From a checkpoint of a small mixture-of-experts model trained on Wikipedia.
Size: 11 layers, vocabulary 2048, 48.3M parameters.
Below are experts of layer 7 (counted from 0) of a mixture-of-experts language model. Rows are named router (the router's row for the expert), up (a neuron's input weights, with its number) and show model dimensions 160-319. Each number is 128 + 32 x the weight over its row's rms, rounded and kept within 0 to 255. Numbers have three digits each.
After each expert's rows: a language model's description of what the expert responds to. This comes from a sample of Wikipedia text that the model never trained on.

# expert 26
router:123131124071063159158157113136132162099159115137103110152126129129137151076163153135141161165145087114107164125078172146161169129122099205126110126181140158097202123090085142120084088137090081097106148153093158158115088148077170142132133161101155186197157175088112112136123182204126132131176187127157106158118061112107164091119185200097124155112092179144131092113121145082178133123149063135161087137113176143141124112141118122099166136115185134121176097113131095140120101091127157
up0:199114139122109179081109107128107121104149088057134121055188060094124145159131093116187158154144141122066161123148111099144108113143174085099139198091120134180103165144101103116130172167104073141162135106140158128119158086117100097068146130112142154134093119152185119151167067122151134179129145108114143068089102148088060086103083125080157112124122072121101099144139091141153072101155179062112141145165098126075187128093175153152169173070130164158074159166164084178100108098144146
up1:175089153094165084155151106165137127143145130091167160166168134150118113121185136171144092113153119084150122124110190128197125149124140125151149137098090117124118155101110051127135124173123137121149181126114139163141107145120173149146068118183095123119116166200124120098094105167099143091139151075111111112108159151126135103092093114130142105119184144147182093143161158066110134074141081088173146094142163162151162079161150141121119090143138153130111081116091133121111066145130156
up2:175153097148101088111144129156133123094181136159100166156121168134128187152066129119107116176150141141082157083117165106127155093117134148120082165096139182196123107136115126102045093160191152176099089105135124127169145124088105149094186099158137107157086138129071193116099159083116101111158130166148078142175093101123126106102155134114158133126138193124101151168162174144051188138148139127133131149167208135119161155116086142133118117126115062075141133177146154124135119171142174
Description: Name syllables. Syllables inside personal names and words, mostly ri, tt, son, ill, plus first names John, William, e.g. Bo-ri-s, Jer-ry, Ma-tt.

# expert 10
router:127129122110104162139091111089085132132143063133152173133177151062153180094115155081167121081105071117109171171094108078174172109137115147061137140196094137099127136124077132183035096114144077076103177132136165104082052170109130139180090157141112093087129183151143119134177130117114165152161172189216131174072096114116123138131183142087153152151120141138110124144120129089186132123172115131166071160083154120113146119126118147128131132116147166151154066079123095164173104109126137
up0:189067151167160094129163125116109199125126143160165159108148116126176161150136139147104189098150072126094135178148102108136191152113138146066118131166154174120151106171115105136102056137106095106144141072118114126129112124151111083142077122179144128169173149143078098072083082124088141163094095117144133119088111140178095086104108138130146158105116162097173151160115157173091082114127128086166173202155157137138162159090164140161122146156155121061117105149082112183138065102108172
up1:094115139111068085128149137099120148167139111099164139123125148082150135102155126115097095132133127157106179164105105134200156067158145183184114107099102096079178096146094048099159047157125119090135127177124086109088140109160109174127069124166105140099104125158131138099116141078140201086136098124114134123163105178090151113150145150138106209095128164121138124096157143151113149164070103161133110118162064107114110118108124140151133116159120161199080131122085161169115156123137165
up2:152191105094149072155114115118142126124161114114174157139130073147094114127213101117127135151088207093118176115118109170129140035138095113163125153074099130134142188173031067140095138116151148140151070120105136134128101152132088140128137109168207106079132124120143172138098077109154128148153126141094135136120139143143119117122087123129150127137134128114112140151132022200154112147149149103147112187082149157125151096116152093124125229115112127115091131135122102159159146099138128
Description: Name and word fragments. Mid-word pieces of proper names and words after a capital, such as Ma-j-ority, S-amp-o, Gu-li-yev, Min-ist-ry, often in tables.

# expert 29
router:105091135131111160118097085080138180119167125114113153129138143128067161079152130089169120077156101079078173157120119141197184121169094152107142157170099166097169140115119090131087111086114096170089139196126162131132105157107168164115105147079092153039148179127141097116108144197080102211098155158109149184070098129128108132097177134096147152138096140170170096157115155101141133091176122102147112109107176090165155149110121169116148131142126107095112088142135082104129129100177146
up0:130087106160118130096163173043153157115155116095166171110152101120088159100079121098186089095129132160121132152131145138100102171174112071103097161156163210158116078080184170136143097129099069145102090125115108164105128089099128176167088163090141093079133066081136097149155140104128140158075074105169116118108092139101165083120177147136142133111065159150152091194175119134120138157204118151175191181154152108117176183137184151152084146095132140125138207109192145172196119176106141
up1:114111108056130123107099088108160139129100127152175168136092118103061100100105103154092172171153127105107143157168112113123117140132176087088131122143091073097123127159089201172154094138086160129109189159095092154099103147081137092117132136181171111160150130141179080131161093112107133117185084108133133128125122171131112185178122077121130209085105109131163163155158096116129139160159144129173126103075112145093122079133137124098145139159066107091164087166147112213150118115140130
up2:100169137102129145134135138094164097127093162118140146100114088173141111110167134090136074154092124113157187118124136164152168184112085138100164106121088127113092137082107161133134132054138080100097170111073171153140184134135111155131170109126064152152143106142100123121152117129130158122100095148114121098151099128119068159155107164096104116159127134163128178142119082143095081114077111142103125095136117117131159179071167123120093160172107131138131164105130045128113076192060111
Description: Spaces and consonant onsets. Bare space tokens between words or table cells, plus word-start pieces f, p, g, G, P, as in back-g-round, a-g-riculture.

# expert 28
router:072136164080123129056102087111113120169159132165113136110138130144118150089156175108230139079122125100123146131093090128131159097106097172136207140157099148104135107133103157157111143090106144121130183160151143177109114122071175134125103198081106117132066123114112101136149172158106109176141122140163103160056095159084136107152179186153109138122084163135133155128127132062123185106114118104210110158120134132132135138097113125057191131147082155117155102162094148121166206126137139
up0:165131150142125134138066107083212101140179167097138158131131200078164184132101137173089110067157132074164080126072084187125123136120143064126164145101120138115090147124124135092135068108126115052178200152105129078145136154096091106118073161121085152060153116053138060134076127063105156134068086112139124179152123186176112060151116135155098123102091114105075115178159117126082181110128104144129129122123093118071122157101161132134143083081081095171108111061158110103091148103123108
up1:137173172131169109181154104099104137147072151170134090133116129164088089171169106104177087107131091141158167190156109146164157138090091104108136101118129154095162180119167119159132159092108073127083165122151161103115170169155091087132112087116143119170081128130049159129123156135104129079147107064162102136110082126082040137121107146163087127114139126130210132173178121149081117160125077136134131125109148140169137137120175076146120148121123079141122127102089146134107155126169122
up2:166109109124084168222140165141167158118192112124108152101154139128105081169155157133073151100098152154145123062129141127088129131126112144162173120163141127097067055182122142146147107081117175168111074088111127098144191177126161119111157097108161151130151112130150081082113112077131075105124092129165074123153064101082119159186147083174139137179124177117205144129131054108134134208128109168082108197147099093134108139125152113097112147158113093142177156134093147114119154115161094
Description: Year endings, name endings. Final digits of years after 19, 18 or a dash, like 19-86, 1897–98, full years 2018, plus name endings like Hong K-ong.

# expert 5
router:088139108095090123116100111081126167133141136155124142171140097147090169049184099089211137036132112124133181135114148135125177138117129187068108139164104166096204087105141145129063124130107131139133195163100161139106053140102183165131131180112081116085160125084121109108146098160152152160109167133189120105105087100092117134123185139134129110118158187120120094142113179084132135112147121100194141163135159099149113158132091136122141116083170155139188084169137095156112170097092194
up0:130162161126106131099124119112121127127140087171138063175127111112091153144143096068115170135122115136169175137126114179137129108119203076185104124076107112116096114103093099112159119079171148108105120105139175140154119149181138109103153064163105116018195204115096135163162154097113145087069149198187145196121113114095159176100132164106102119126126079162119095109109167182168135155085044165099183131175095120163083116066120095101137120123135083098181137131138108126149138139116158
up1:163163117143160156149115092131217136065145136100121111167131146145167129155083164068138172126139119027168182147157126133159182104145047144168084122157058078145108088108162133106126118130115089152129115127112100110153209118125148126161195170134141148142155136174207175102105155116102064123122077135152115102115147098104132200145141149133120134120113107169126143085056126095121100122111159089167128127143116118104148186135111118140112123103117121160141117141115055103171118144176114
up2:176162117113173162126091121131097131139089120203090141184162074072126123163180159139126078129100145094071203143129112120127137141168063163161118148097077129094138121164110120112156105155170092097104108115096106102132096119101134122065150068149144136124173133112120150107188146128150151144140097150192173183126085076114121129174157076132139138166144069165097133184095129142102131149220170131198135131115119109080118152199135170089106147141142135093217150100126113133132166147131124
Description: Sports table codes. Short codes, letters and numbers inside pipe-delimited sports tables and lists, such as DF, GK, L, 0.00, A; H, and 1R, plus name starts Al, Bel, El.

# expert 7
router:166065140120100201141121075140181094123141125124106136126147091148117156087155142158131127100151120085145142123132085142163186110134165199085145107138129164076152097132056156176097076126145089147141174183180145176107088127064117136133082191117081115173143119129134130132143130158100152167081117162128139176110096079069117067134142138126160135163114191176131123152149174130135101114156102154117106119112146103098172099161074175102132100182160147125158097164138126169179128173097186
up0:148135119110121185098086094142137116067124134131073175113177093121101118089136119134118147106160134138121179106083124108131183130146079210143056118111134073071152136098141109104158131160118107163157164111165152141180085165153169115094134152173137139169127159077089192131090144148132147069115098133132169206161064147175155136128133126078099115106163119131065124107125120156094152126115169157137218211079074164130112110084156114164159139081100153082152119179131057193162112118118132
up1:183111121116103100155147071104176130104152192161155139117162100107104161125129129130131082153123091119140117143065120147106192061223134163143148116177080098094147174163098141135170116095142134133141127132133101202053144183150126122048139120136112087163111102103144197118144178129077144121127152127139161104112111134100050099120111082104195160117138166096147149146104092090115101139141110170142095176170168127123179078097167101189114148124170131137096130160102120081166100174080145
up2:177154151115101143120137128100101076128138136095139118163109109128149138119177119167129145088152134151113151174130128088121162109151163116123068135095118082110160084111123150143105096150128093144101152092129145118091085143065143106187160158112126097152108099116201080099155126133092160156123098232186126120117172068145098075107092133086147172122124108084109108090100136157043148124110097183129148177116110128148090139147197117088135148118138153065083079086162181100147125148101062
Description: Mid-word consonant pieces. Word-internal pieces like er, th, b, us, as in north-er-n, Lea-th-er, Flavo-b-acteriales, 18-th, often in geography or taxonomy text.

# expert 9
router:130061124112100104156131116147148181173199078160114101149116147151064177112152119094145158126110107097169129178066126132134184141125100164128155115173074098097190117093146146171112108060101144122121167151121142110137106147138104123110156144095127164089110133138092116135153134158110064193122114140123070083070137122089121098108145127101157104117091113145126107125070143131211122112167083117121090110122152116126187106125105158118122129164185194117163060118139103196175169117172109
up0:140166130093172095160119066093169117147176086104119179112091094186056117084140184182157101177143121092044112175150073103113121115149129151107152136118064143166156134160166148094188106142126138130133158148105077103158118155154111136140110164125161150145173117104111212194116100161139093139105124059130147186108150148127077130128149162097145140088113163125133143111102122060178125125166120105147157166143129110064172153143114141132115134096088117063134095120089134162133090066139133
up1:102108167092102141143096051077124159115110094102126130108069167154102135105175162141131173089113111126102170146110150145148165180148123107085159116123101173132119119106096114209126165124104099196104172132088162170155149111154113166148183055134106106120112185092142101152139181140111090138078129167127095097121158111142123162084077106134176068076179096113092151142111144162137134139125071183200180078091120117097170101158067159131155127133180112132071133132143147103152179174107097
up2:120178077093107047162136168160151107172178146074156128147105154164154141119122137133124170159139150196184132167142125206071150081119178103066150143135111139162093146121099112142141159154084149194162094111106123073092114114158152135116107160125162112092102133134146156139174150169081113141156083170090158146189141136068172124094057153113076178117092156125078155124192146069113125164098099152154174184103144117123059089154150118167185148155130112131140117092164151116108175144109088
Description: T-ending word pieces. Word pieces ending in t or containing it, like m-ut-ants, No-t-able, L-t-d, plus the word not, -ly, and pieces like at, in, st.

# expert 4
router:130150145077085116122098102114092170127156131114132139164170180138122153111130158128146179085120112097110114169116144176160136081150082113089139114177123146063137155091081167152143107124148057106136096189113126127105104167144146126140096176135110141178097135087073131139167116157073126109162204154132076168092084106095099122147207126117184160108089149147150061125128188120198158128163117114131107144083167076150176151166071138144166174121099153124179147144119127138156187117136176
up0:182096143083159090105141126166143182139116160086153169084110124072120169129087156144097128185084141155127118077170136110123175120137117176130137130101173131171093138108138117089126131147115123122105115117107124088227064160129156104138139145073067154132120164031074117104094131136112130133114119085134122121105090131130139112139144147142114093159174104115182093066115181186070169113075125148162148142152139090106133170108143122123140064145124139124157170127088105094116187099168167
up1:150136122158158157126123107161149108212082179139093124074127139096144124156111102165108145138123104171141111142158111161109122124148130122142140124168176139148092104112160046140141111182115125193153125160115143130095087117142127135090116121095142136090128130174113114093111123104121172153137156146084153068162151095120092188069128092095152168121088153161139082163098156173099160104156083135167105205179164130209158136149148190132184102092118167095113133171187142107141150091114132
up2:123147069126160178124077100064107185133121103129090152136129083129101123107171060146130094100098136126127101058131130125135130042119099121141070079165164139109114132195129124103160062149111087092170112142065073141148107174164127109162154129161147175116098137127119160163092114103151121136105192127150074183132131094164143139066200076103080150158088120146165148117128098058173167155120147144185184159064130160130123133137148114087101128161150083156134134124098158124151144136126162
Description: Conjunctions, of, pronouns. Connectives and, or, but, of, plus subject pronouns he, who, it, and suffixes -ic/-tic, as in Systematic, Museum of.

# expert 3
router:093088101088098148067111086117166167141143101127141161115157185120075219121142133079150142101138131120128167187118114067134164115127138128117149136050128098114200098102110128124135121100155122116082188139064166138066083161099105159079144183123119164123167150073136066192112112180133098178054144119149124154117136113054120121122147132130149103155102146094117130112120167108138111156166136162167077146069144122117143115097094167096171114129119167104162109152101099105181173102112165
up0:150089141166149117120123099116138150134145045151136062035163131174185123143155128157135127062170092152157169137119155143121167137184129132141135129113174107107101163126067107161144142124105120081142087097109108132119123134115132163089086149172140150060139113120122120146183083192178100129089124179138112147147132142131108171097120160141159120089121125158117160183166111080119140107147103134125126087089114122129049114111151181175163153133134176127151193079118063114105166074107137
up1:087089145105147150117044103116088105102135144081156189158116128134060124159113085127124159088115130134141082100080165132180077092135095133111156176104156146130137127079077150123158167136119122098103161109193137113047123146119166114116076177093078092129118130118124114092092141104122131104154097141165152140134094099078123104121186184165121144123125072080189063104128105091118158116112139106157085133112107148128093155081141139201105086129146120131069110123140158114137141146119167
up2:077159130141122075129132119134133116131158103148083183136105192136110132133142119164147188130170181124151140170156058134096137113117126092176138105149159153137163143076175123101146146096136157115098206146082094167166125124174155151159119127113089135133164110063121140135103156164132108054158112155151137120109122157149174037162191134077147151135119083140111103096104145135103109131135157142196128127092080111155102155148192129120176105178074119103106151078147115143105157105121090
Description: Latinate word stems. Mid-word pieces of Latinate words such as ed-it-or, an-al-ysis, perman-ent, de-fin-ition, plus word-initial pieces like National, Central, open.